config = dict(
    num_hidden_layers=9,
    hidden_size=192,
    n_experts=64,
    experts_per_token=2,
    d_expert=160,
    d_shared_expert=0,
    hidden_act='swiglu',
    moe_layers=[1, 2, 3, 4, 5, 6, 7, 8],
    router_score='softmax',
    normalize_top_k=True,
    routed_scale=1.41,
    balance_loss=0.000311,
    balance_bias=True,
    init_std_router=0.0226,
    lr_router=0.00117,
    vocab_size=32768,
    norm='rmsnorm',
    norm_eps=1e-06,
    tie_word_embeddings='early',
    optimizer='soap_variant',
    learning_rate=0.00438,
    beta1=0.95,
    beta2=0.98,
    batch_tokens=[65536, 131072, 262144],
    max_seq_len=512,
    train_tokens=622700000,
    max_steps=4148,
    dataset='wikipedia_en',
)
Below are experts of layer 5 (counted from 0) of a mixture-of-experts language model. Rows are named gate (a neuron's input weights, with its number), up (a neuron's input weights, with its number) and show model dimensions 0-191. Each number is 128 + 24 x the weight over its row's rms, rounded and kept within 0 to 255.
Before each expert's rows: a language model's description of what the expert responds to; "gets" lists some tokens that make up at least twice as much of what it gets as of all text. This comes from a sample of Wikipedia text that the model never trained on. Tokens count by the router's weight.

# expert 26
It responds to: Opening quotes and titles. Opening quotation marks and the first word of quoted speech or song, album and lecture titles, e.g. ", The, What, You.
gets: " \"", " The", " (", ":", "The", " '"
gate2 [104 103 104  94 124 162 100 128 193 115 144 117 165 157 121 144 153 109 115  96 127 128 129 127 148 132 140 138 110 147  99 163  65 114 107 172 149 145 114 138 138 113 119 159 117 146 103 109  67 102 137 131 148  99 109 159  92 128 105 132 128 197 120 164 134 103 134 160 131 125 150 119 126  93 125 152 105 137 128 104 119 121  96 130 129 145 147 158  95 111 167 162 134 106 144 139 132 106 145 147 112 102 164 118 147 144 134 127  97 114 178  87 113 111 118 134 121  96 131 115  89  77  97 113 106 197 165 136 121  81 113 136 145 130 116 132 110 112 106 148 123 159 146  92 112 115 161  92 144 123 131 120 134 149 112  92 135  89  62 142 128 124 147 147 139 127 134 119 121 121 160 149 130 146 127 166 104 181 125 101 159 119  93 135 129 105 130 110 112 121 136 149]
up2 [113  92 160 147 120 118  73 126 158 146 109  79  89 151 118 150 132 122 161  92 107 106 131 190 150 135 145 123  95 142 135 146 121 142 110 131 145 143 119 140  95 126 105 120 170 140 104  94  81 127 192 119 140 135 107 137 128 158 145 133 130 157  84 166 130 137  93 116 127 160 136 141 122 124 126 128 119 104 129  85 114 117 100 125 163 129 140 163  98 101 140 144 120 103 152 108 119  87 147 120 110 146 181 124 135 134  99  87 110 116 144 111 106 130  94 161 174 145 150 120 103 124  88 160 129 124 156 135 176 110 117 126 132 148  97 179 131  92 111 124 122 137 138 141 137  90 133 105 136 116  85 108 152 149 141 108 132  85 104 123 144 145 164 140 119 136 125 115  76 130 131 108 144 112 149 152  90 156  98  73 134 180  97 140 133 115 135  94 121 109 134 158]

# expert 48
It responds to: The definite article. The word the, and similar determiners like this, its, entire, after a preposition such as at the end, over the South China Sea.
gets: " the", " The", "The", " this", " its", "the"
gate8 [ 92 167 133 153 153 125 110 122 177 107 105 105 193 118 150  92 117 107 131 120 118 144 140 119 182 134 140 163 101 205 169 126 136  97 137 137 145 137 156 140 160  88 133  99 129 102 131 110 116  92 160 136 106 138 122 144 127 133 117 154 135 127 136 116 115  98 125 115 140 132 123 133 117 143 159 132 162 111 120 112 137 139 152 140 153 118 114 149 120 126 162 131 104 146 124 130  81  54 121 110 128 137 142  97 167 123  84 115 156 127 112 148 131  87 143 131 153 164 127  96 132 131 150 183 160  99 140 143 156 122 138 151 182 150 112 114 139 108 115 114 168 120 134 113 108  85 110 124 151 121 102 187 106 126 103 107 143 149 142 147 104 134 125 132 179 110 149 115 127  99 121 157 133 146 119 125 111 169 128 120  99 131 101  85 184 128 159 148  87 147 125 141]
up8 [165 115 142  89 129 140 188 101 133 105 108 111 150 129 103  97 142 112  78 149 129  96 163 128 157 133  90 150  86 130 119 114 122 101 145 150 157 178 106 113 174 150 147  81 127 150  85 128 144 113  89  97 140 145 160 124 187 137 159 131 114 160 107 132 125  93 141 170 143 105 105 180 143 165 131  94 139 156 103 107 139 153 153  79 112 115  83 142  87  92 151 105 127 146 107 185 131 126 155 106 122 118 147 112 130 134 114 120 114 133 136 135 118 159 138 137 134 137 120 160 145 141 115 124 107 139 115 161 121 108 146 166 118 170 129 156 149 117 116 140 114 109 139 153 165 142 111  90 135  97 157 127 155 113 119  93 127 123 174 123 109  99 131 124 114 128  82 133 121 129 102 106 124 137 142 123 198 124 128 109 103 158 134 124 111 145 142 135 119 155 128  92]

# expert 57
It responds to: Infobox field labels. Field names and numbers in infobox-style lists and tables, such as Successor, Place of birth, Language, Coordinates, Genus.
gets: " 1", " 2", " 3", " 4", " 6", " "
gate1 [171 152 161  98 144 115 192 125 130  78 125 126 153 132 160 167 121 133 140 123 155 118 146 151 108 155 146  88 141 120 120 135 172 109 125 127 151 165 148 127 156 153 140 124 125 109 133 123  91 176 109 137 125 120 137 118  89 135 136 166 120 149 176 112 124 170 139 115 124 130 127 123 133 149 111 138 167 118 147 107 145 131 152 102 176 152 127 137 111 166 154 117 131 112 106 137  94 128  84 142 100 118 117 100 112 162 150 139 114 128 111 146 116 118 127 138 117 108 115  82 128 119 143 138 118 145 100 112 119 154 137 156 159 161 111 117 119 164  93 169 120 167 109 150 136 133 101 145 128  60  95 142 114 135 131 125 136  99 158 146 187 111 122  97 105 146 126 198 166 139 112 151 121 207 130 115 128 128 107 127  94  95 131 134 117 145 102 116 151 100 159  86]
up1 [140 139 106 101 109 138 162  98 124  97 120 150 193 167 103 154 151 143 110 131 147 161 147 156 136 107  93 116 149 136 139 146 150 107 105 126 131 145  92 117  69 142 108 135 148 107 124 143 152 100 167 148 130 128  86 121 105 117 124 150 170 155 138 112 117 124 151 124  78 124 109 138 133 119 129 149 126 152 113 126 125 129 101 152 160 141 128 128 108 160 170 117 119  95 118 147 138 161  56 176 128 115 125 123 132 143 135 126 156 152 135 119  94 124 133 155 157 131 102 111 117 161 128 124 141 128 104 149 102 184 134 135 144 175 120 127 156 167 116 142  68 138 106 135 116 104 126 112 104 141 122 146 101 124 122 129 139 102 150 137 167 155 157 104 127 157  54 157  97 111 111 134 106 203  84 130 134 136 124 116 104 117 123 157  91 155 125 162 134 107 153 146]

# expert 17
It responds to: Clause-joining conjunctions. Conjunctions and subject pronouns opening a new clause after a comma or period, mostly and, also he, she, but, which, while.
gets: " and", " he", " He", " but", " or", " It"
gate0 [113 186 137 129 138 157  60 113 122 106 103 103 168 101 128 148  94 117 164 122 109 133 130 159 128 154 153 122 158 152 146 128 137 120 160  85 112  92 144 138 123 163 128 140 105  95 152 160 109 148 133 142 144 110 100 128 148 123  95  63 116 128 117 141 117 131 149 181  99 124 127 133 169 154 166 137 152 118 166 113 135  78 140 100 101 111 134 119 124 114 151 118 104 129 136 132 128 108 122 138 123 182 119 120 147 114 148 191 124 136 140 106 102 157  85 179 142 159  75 108 129 127 164  95 141  82 134 154 130 101 129 139 138 116 121 123 102 157 130 138 128  99 136 148 130  89 171 142 124 114 134 117 121 168 118 150  91 131  97 108 152 134 146 136 153 128 154 162 115 166 109 146  86 175 117 122 100 122 138 133 111 132 117 144 129 118 139 140 194 119 112 141]
up0 [ 94 155 111 146  99 156  98  89 103 132  90 136 118 137 124 152 103 135 141  88  99 135  99  97 139 167 137 161 133 168 119  87 142  72 163 112 107 116 177 120 120 160 154 122 107 120 147 158  90 167 133 180 114 120 144 127 161 126 116  53 100 130  71 110 129 151 136 135 112 137 141 111 166 141 136 130 144 140 149 162 102 105 108 120 147 107 145 136 115 101 138 136 156 134 107 132 127 118  86 143 132 169 135 134 166 111 110 167 166 159 122 115 116 154 167 162 108 139  69 140 113 127 108 122 128  79 101 132 198  90 151  97 115 102 123 122 130 135 149 119 122 138 141 140 154 115 153 135 117 111 123 129 150 144 143 101 118 152 114  75 153 126 164 105 151 150 157 132 141 136 100 146 133 165 146 131 161 130 134 105 116 113 130  99 147 127 129 150 152 121 137 118]

# expert 27
It responds to: Table row numbers. Numbers and pipes toward the end of dense numeric table rows, totals and decimals, such as final 0, 8, 2 before a line break.
gets: " |", " ", " 0", ";", " 1", " 2"
gate2 [171  65 136 119 150 143 157 136 132 141 128 143 116 141  98 133 137  90 115 135 160 135 109 145  71 143  79 126 141 146 105 106 148 118 107 119 118  83  95 128 138 106 140 113 147 134 175 100 125 124  75 123 146 116 117 129 107  63 124 176  76 150 106 110 133 109 145 140  92  85 160 119 112 139 143 158 150 152 142 142 160 105 121 116 143 109 157 129 158 143 140 120 131 149 113 116 122 169 153 153 138 115 165 125 146 206 125 137 137 145 108  97 121  73 166 121 117 152  99 126 114 148 134  87 156 166 167 125 142 118 117 136 100 142 166 108 105 111 139 123 154 111 118 104  83  99  90 100 105 118 185 115  83 143  96 122 154 130 134 135 148 142 122 126 143 134 109 100 129 105 108 106 131 119 156 124 122 120 163 111 140 132  85  96 124 125 117 135 130 105 133 140]
up2 [ 65 157 150 126  92 110  88 168 102 104 132 109 102 113 129 135 131 138 117 113  86 159 143  64 176 132 152 129 120 115 103  81 111 150 124 143 130 101 163  90 184 118 202 157 136 134 127  98 144 149 138 111 114 132 124 130 131 140 142 128 170 138 110 143 122 134 122 122  97 137 112 125 143 131 159 118 138 121 127 171 102 179 132 152 140  90  96 113 155 114 125 124 119 126 180 126 106  70 132 120 147 107 119 113 148 101 110 143  84 126 109 148 138 152  85 112 108  98 115 131 102  86 110 133 137 127 139 109  96 155 159 116 102 142 126 189 129  93 154 138  95 162 107 137 114 134 175 133 136 102 114 122 121  75 133 129 114 136 109 140 100 121 177 123 122 165 113 102 102 121 118 148 126 161 100 118 104 118 100 106 110 153 135 137 150 146 146 129 152 127 121 139]